config = dict(
    n_layer=10,
    d_model=384,
    n_experts=256,
    experts_per_token=8,
    d_expert=48,
    d_shared_expert=64,
    activation='swiglu',
    moe_layers=[1, 3, 5, 7, 9],
    router_score='sigmoid',
    normalize_top_k=False,
    routed_scale=0.707,
    balance_loss=0.00947,
    balance_bias=False,
    init_std_router=0.0077,
    lr_router=0.00176,
    vocab_size=7968,
    norm='rmsnorm',
    norm_eps=1e-05,
    tie_embeddings='early',
    optimizer='soap_variant',
    lr=0.00402,
    beta1=0.95,
    beta2=0.95,
    batch_tokens=[65536, 131072, 196608],
    seq_len=2048,
    train_tokens=799600000,
    steps=6667,
    dataset='wikipedia_en',
)
Below are experts of layer 3 (counted from 0) of a mixture-of-experts language model. Rows are named router (the router's row for the expert), gate (a neuron's input weights, with its number), up (a neuron's input weights, with its number) and show model dimensions 288-383. Each number is 200 + 30 x the weight over its row's rms, rounded and kept within 0 to 999.
After each expert's rows: a language model's description of what the expert responds to. This comes from a sample of Wikipedia text that the model never trained on.

# expert 59
router,169,231,199,206,208,240,224,211,197,212,183,158,206,197,179,181,205,232,174,205,233,222,210,202,242,222,210,126,219,206,187,256,187,196,184,220,165,211,221,234,171,249,198,196,205,196,226,230,175,222,215,176,159,161,171,177,213,240,164,246,163,199,203,225,176,273,172,170,185,120,223,202,210,204,208,215,178,239,243,164,129,214,185,202,159,156,197,201,232,181,179,257,186,211,225,211
gate0,173,179,231,176,198,214,208,211,199,186,211,221,169,242,196,221,189,295,214,175,213,185,189,187,212,201,211,151,173,237,197,168,164,224,168,196,212,167,259,240,174,166,170,228,138,165,231,191,166,228,182,213,215,223,180,203,216,188,225,219,225,213,134,214,170,214,182,153,135,216,206,205,208,212,196,242,179,154,245,237,188,188,173,200,161,248,181,161,226,236,148,192,201,170,151,216
up0,191,178,167,211,199,156,222,223,233,192,152,140,218,172,257,142,238,176,162,210,240,195,225,188,185,182,178,249,232,215,192,213,239,152,221,183,190,224,198,147,243,250,250,199,235,211,199,216,239,168,219,218,217,172,194,200,196,209,224,234,214,145,234,208,250,203,214,179,189,219,217,171,212,196,189,132,229,227,219,160,216,230,182,251,187,154,195,163,191,166,186,149,171,189,262,196
What it handles: Middle or ending pieces of names and uncommon words, like -ana, -ina, Div-ine, F-ate, Anna, Roman, often Indian or Latin names.

# expert 7
router,204,220,206,213,164,193,241,231,197,188,183,226,189,199,205,210,211,158,192,176,210,176,235,192,181,251,204,198,264,275,179,215,198,183,247,191,164,224,253,195,173,209,247,227,201,194,195,194,113,204,183,201,247,190,197,214,137,210,230,216,203,229,209,228,217,174,188,134,143,171,248,205,199,210,233,242,197,204,210,226,195,219,159,233,239,248,204,222,198,204,188,214,205,170,191,239
gate0,190,180,179,262,230,198,198,199,218,172,195,245,180,207,179,216,177,162,210,187,258,197,197,111,215,223,163,180,235,244,169,212,183,192,182,231,192,191,263,233,221,199,152,196,209,210,224,180,171,196,176,230,240,189,211,234,155,179,183,201,171,262,218,208,198,212,188,246,177,193,204,154,173,163,188,220,184,243,223,196,150,240,171,240,217,185,172,206,194,198,153,216,178,186,196,243
up0,206,229,229,136,210,190,200,203,191,201,225,153,241,171,211,208,209,232,202,173,140,226,203,268,168,160,219,240,177,149,204,212,218,211,219,182,235,190,135,190,213,199,245,197,197,173,181,152,246,166,193,157,164,203,207,137,232,219,154,194,224,133,175,190,219,171,185,140,230,204,176,218,199,194,169,178,187,164,181,193,244,169,222,186,208,210,222,170,178,222,245,208,214,191,187,183
What it handles: The word "as" after verbs like served, known, worked, plus like, including, because, such; also "As" beginning Asian in tables.

# expert 55
router,216,205,234,204,216,223,235,201,183,200,199,176,173,215,193,221,235,163,231,241,190,212,233,195,194,199,165,163,225,181,169,180,218,217,149,172,237,220,221,227,183,263,189,173,198,206,207,225,221,235,239,166,217,224,167,183,195,173,187,195,146,208,208,214,218,204,190,206,197,158,183,183,204,243,205,167,229,255,249,239,243,197,220,216,181,233,165,212,145,137,188,180,252,197,162,198
gate0,214,193,231,160,177,239,183,198,212,193,142,194,192,264,231,177,142,164,237,175,223,192,192,226,156,189,157,211,230,225,195,206,126,169,228,177,187,164,211,190,207,184,165,219,236,164,204,148,172,233,177,192,214,182,196,202,179,224,154,251,204,207,217,183,208,194,125,189,247,209,204,125,230,208,201,177,209,126,180,225,186,237,217,180,254,197,208,204,150,222,148,175,245,183,196,211
up0,182,184,188,202,211,242,193,256,164,218,213,189,263,212,204,219,199,216,195,192,247,229,186,219,244,203,216,180,174,161,187,179,246,286,251,182,272,180,219,161,182,183,240,232,171,266,206,210,217,215,173,180,211,214,201,224,194,174,175,180,223,246,191,220,222,189,220,160,229,198,212,168,228,185,196,165,182,191,231,165,194,187,237,167,213,176,204,186,175,169,212,224,192,274,204,218
What it handles: Common adjectives and adjective suffixes such as neg-ative, unus-ual, political, new, early, popular, plus leading digits of years and percentages.

# expert 53
router,201,167,226,205,198,199,177,240,194,189,226,202,176,212,220,239,268,181,214,188,212,183,202,220,202,241,181,117,225,197,210,200,221,221,152,208,228,209,225,183,207,222,221,267,209,162,196,206,152,256,147,141,147,186,161,256,221,160,163,234,204,228,135,208,202,221,168,175,185,200,191,196,222,226,203,140,179,215,216,159,210,202,187,197,178,169,194,171,202,199,199,160,216,187,147,167
gate0,153,168,225,225,162,210,178,211,210,175,176,206,220,196,238,223,247,202,156,172,222,165,209,182,205,216,207,169,239,186,181,193,191,193,175,184,224,206,175,228,218,217,231,230,214,146,236,163,174,196,217,173,214,186,197,202,203,231,163,190,242,202,152,204,168,171,192,196,176,186,253,212,236,181,229,200,213,197,194,257,225,178,298,213,164,124,213,177,212,194,212,172,164,253,203,182
up0,155,143,213,199,265,148,259,177,191,186,197,173,192,132,203,236,214,161,192,202,201,201,244,218,182,221,225,232,208,188,240,230,178,218,171,209,163,205,225,194,168,213,238,256,165,190,202,204,172,179,223,211,194,117,151,208,162,204,211,216,280,173,213,135,205,188,202,169,158,206,240,219,209,190,240,207,181,191,174,163,225,226,202,214,165,177,156,218,195,221,181,202,201,205,179,189
What it handles: Position nouns after the, like side, back, end, front, south, mid, plus digits inside numbers and years.

# expert 61
router,203,188,262,168,179,248,224,217,160,225,215,196,183,245,194,151,220,167,187,203,206,190,222,199,194,218,188,215,201,150,161,202,203,206,159,159,266,206,235,223,227,183,206,215,209,159,206,221,192,220,221,140,183,185,171,214,222,172,158,266,146,193,198,214,178,211,150,231,156,176,226,186,197,259,209,174,251,186,274,211,221,187,210,193,200,183,201,198,206,201,183,191,198,202,225,212
gate0,229,170,259,210,209,189,241,217,223,212,182,223,220,216,181,184,218,213,206,176,235,200,272,164,178,207,197,224,154,218,178,261,227,269,217,228,189,215,126,163,169,219,239,187,187,240,209,165,145,198,197,156,208,182,202,187,174,211,217,144,134,204,213,153,236,170,175,202,158,248,219,230,161,233,151,129,166,231,216,196,185,207,219,175,171,235,192,216,223,224,185,218,177,121,188,178
up0,262,182,232,207,204,199,250,201,220,208,178,211,187,249,143,196,236,216,178,175,177,224,205,220,167,224,217,185,177,204,173,214,247,268,200,210,230,195,154,170,147,223,231,242,174,211,218,196,175,194,216,194,188,197,176,194,149,213,217,198,128,193,198,135,215,152,228,198,105,240,194,224,152,220,141,170,185,209,221,209,189,199,238,181,194,218,172,201,226,233,164,218,177,179,213,153
What it handles: Suffix pieces completing ordinary words after their opening letters, such as garb-age, tid-al, botan-ical, exclus-ive, sl-ower.

# expert 35
router,166,186,178,152,207,171,213,195,175,178,166,196,192,237,229,240,167,228,182,216,246,193,234,154,189,266,176,178,178,197,232,226,236,210,193,203,248,186,231,225,217,161,217,236,256,152,226,166,230,135,189,252,153,176,217,212,184,235,191,184,185,246,202,217,221,227,165,139,184,225,174,168,201,253,124,210,199,247,230,208,206,181,139,277,287,175,195,207,206,221,218,188,221,205,229,178
gate0,208,202,182,191,211,192,178,214,238,168,222,221,171,165,188,220,238,209,264,261,184,151,153,195,243,179,235,211,250,197,205,189,231,244,207,166,175,168,159,187,209,224,191,191,171,150,202,239,197,221,170,210,218,220,213,195,177,194,218,166,206,203,199,205,184,247,200,239,181,227,169,196,162,174,221,205,177,155,176,198,201,134,163,200,184,243,208,180,307,214,181,150,175,228,203,205
up0,197,216,206,198,212,201,175,224,216,147,204,242,164,182,171,198,244,144,226,230,181,172,161,201,238,177,228,243,188,196,290,214,230,248,183,198,139,161,215,199,203,212,211,194,173,159,210,230,162,190,186,259,195,202,252,203,257,191,178,169,191,179,216,211,172,243,194,226,145,177,172,168,176,174,252,191,177,135,218,228,203,163,161,209,200,218,199,181,259,175,205,171,168,239,212,221
What it handles: Commas and prepositions inside places and institutions, mostly biographies: Staten Island, New York; University of Texas; near Boscombe Down.

# expert 10
router,196,211,176,222,210,198,201,234,154,184,208,209,198,190,224,200,249,210,148,231,193,240,197,172,226,203,211,136,256,284,191,144,158,164,209,232,234,185,220,214,200,186,183,291,190,172,249,218,167,174,167,188,189,147,187,217,209,208,162,228,218,215,158,189,221,186,149,189,181,194,216,170,211,184,206,203,183,148,238,176,194,183,167,216,187,205,200,185,215,195,194,213,165,148,175,219
gate0,208,182,174,133,158,148,185,233,227,175,183,206,207,199,211,230,203,241,147,202,233,170,243,201,179,196,223,214,232,184,160,199,153,203,196,189,194,166,246,219,178,174,215,213,193,161,247,175,212,141,179,155,208,156,224,183,227,144,174,228,189,197,180,242,229,233,170,174,233,191,133,163,161,207,143,233,147,246,182,164,197,228,200,250,204,186,165,131,222,182,211,162,182,192,212,241
up0,206,205,187,156,162,160,203,229,211,213,133,176,244,203,248,224,205,206,137,191,226,185,202,200,211,197,225,199,203,170,151,207,159,179,209,193,169,189,190,197,223,173,167,213,169,182,292,167,218,170,215,149,218,142,217,197,236,191,166,218,259,207,176,204,203,283,185,153,216,218,168,150,194,241,146,203,160,251,168,173,166,201,181,211,199,185,174,138,236,211,176,175,199,213,206,221
What it handles: Time nouns like year, season, century, ago, the final digit of years, and commas after introductory phrases such as "However,".

# expert 42
router,177,203,224,199,199,200,195,268,225,182,188,191,184,222,209,229,221,245,221,134,205,219,225,230,217,177,218,229,215,192,199,161,204,180,210,126,218,202,194,186,187,247,232,255,199,160,216,226,170,154,167,166,208,233,198,177,186,252,195,172,184,165,141,236,171,239,156,153,227,241,213,185,225,179,254,253,225,163,239,144,187,152,172,197,195,220,185,186,224,133,185,209,187,201,226,206
gate0,164,188,245,218,225,198,231,219,129,193,205,179,184,190,226,256,219,206,195,207,229,196,204,221,186,209,181,207,246,253,239,173,222,229,190,197,227,230,177,173,144,188,208,185,198,230,212,192,148,175,200,185,205,265,183,187,173,216,262,185,186,235,176,269,163,205,175,181,163,174,265,205,190,173,250,151,246,230,191,160,213,167,212,160,202,166,187,264,192,170,247,188,201,237,199,167
up0,178,205,243,203,193,193,205,239,129,177,198,211,190,186,215,240,181,216,168,220,212,205,240,206,202,187,177,217,238,248,222,160,228,230,203,202,206,219,197,192,152,189,242,184,209,216,186,196,175,181,166,199,196,265,209,167,151,204,264,169,192,225,178,284,131,205,202,204,179,159,254,198,192,179,213,172,245,212,168,178,226,196,218,170,202,177,199,249,185,171,254,166,199,231,217,173
What it handles: Degree, minute and second symbols in geographic coordinates (44°33′24″N), hemisphere letters, and pipes or digits in data tables.

# expert 28
router,155,223,223,181,184,216,202,193,253,174,190,216,159,222,229,218,263,238,176,165,219,187,200,182,109,216,207,182,182,209,168,175,203,188,186,205,217,233,198,242,223,209,232,196,280,211,212,191,160,217,159,139,200,214,223,156,243,191,223,285,193,162,184,230,215,195,154,165,187,236,245,194,205,228,207,176,265,140,207,206,230,156,160,231,202,186,221,161,137,205,225,214,173,167,206,212
gate0,152,188,202,229,131,166,232,208,163,227,219,188,199,181,248,188,156,158,157,179,150,168,243,196,226,192,169,187,222,191,233,183,170,156,184,203,171,193,177,190,187,197,228,178,205,245,241,162,204,226,208,143,247,261,210,187,249,216,246,192,255,224,200,191,240,169,231,152,163,208,215,151,128,179,211,206,242,204,244,222,173,269,211,226,171,197,213,179,235,187,199,198,183,152,219,166
up0,152,228,221,187,215,200,203,213,167,239,236,226,171,234,161,238,232,212,175,184,180,251,232,205,210,186,161,169,180,190,196,210,181,220,180,208,142,220,249,172,138,223,157,224,160,220,171,217,204,198,197,134,201,201,224,229,188,231,266,169,207,169,203,219,213,154,211,178,207,188,187,175,190,218,174,208,205,208,194,219,225,202,156,200,175,148,265,206,198,161,153,190,192,171,166,183
What it handles: Inner digits of four-digit years in birth–death ranges, dates and taxon authorities, such as 1858–1917 and "born 1960".

# expert 19
router,238,138,156,169,165,233,232,227,167,144,197,217,209,215,218,255,184,227,216,195,186,240,173,159,162,194,178,217,259,216,213,195,170,191,196,178,207,207,198,192,218,250,214,201,205,185,206,234,222,214,189,168,239,178,220,208,176,200,170,198,166,203,208,203,219,216,192,215,132,162,193,188,216,208,157,195,204,251,240,225,176,180,193,209,218,186,248,194,180,135,203,204,270,171,199,188
gate0,168,219,206,208,203,206,166,207,248,192,193,225,273,247,224,221,198,174,198,197,157,168,228,230,196,183,163,196,273,232,158,214,167,193,175,230,203,175,213,227,237,175,220,208,182,192,242,233,190,225,229,186,248,208,201,173,242,171,181,162,192,201,204,186,192,228,196,162,208,195,219,163,231,215,208,191,216,224,248,207,185,147,207,205,176,202,214,165,246,242,178,158,239,147,211,178
up0,208,174,212,213,194,221,240,225,145,205,192,199,171,199,172,157,214,208,251,169,211,192,193,175,194,183,202,198,160,194,194,167,244,209,241,186,173,214,215,197,198,204,226,215,207,214,198,174,204,193,162,224,152,222,194,195,200,254,214,223,154,211,178,213,173,187,183,227,208,207,182,219,148,199,212,273,238,189,219,186,213,206,198,230,208,209,222,257,162,233,217,228,161,254,182,195
What it handles: Past participles after was/is/been in reporting constructions, such as announced, suggested, revealed, reported, usually followed by that or to.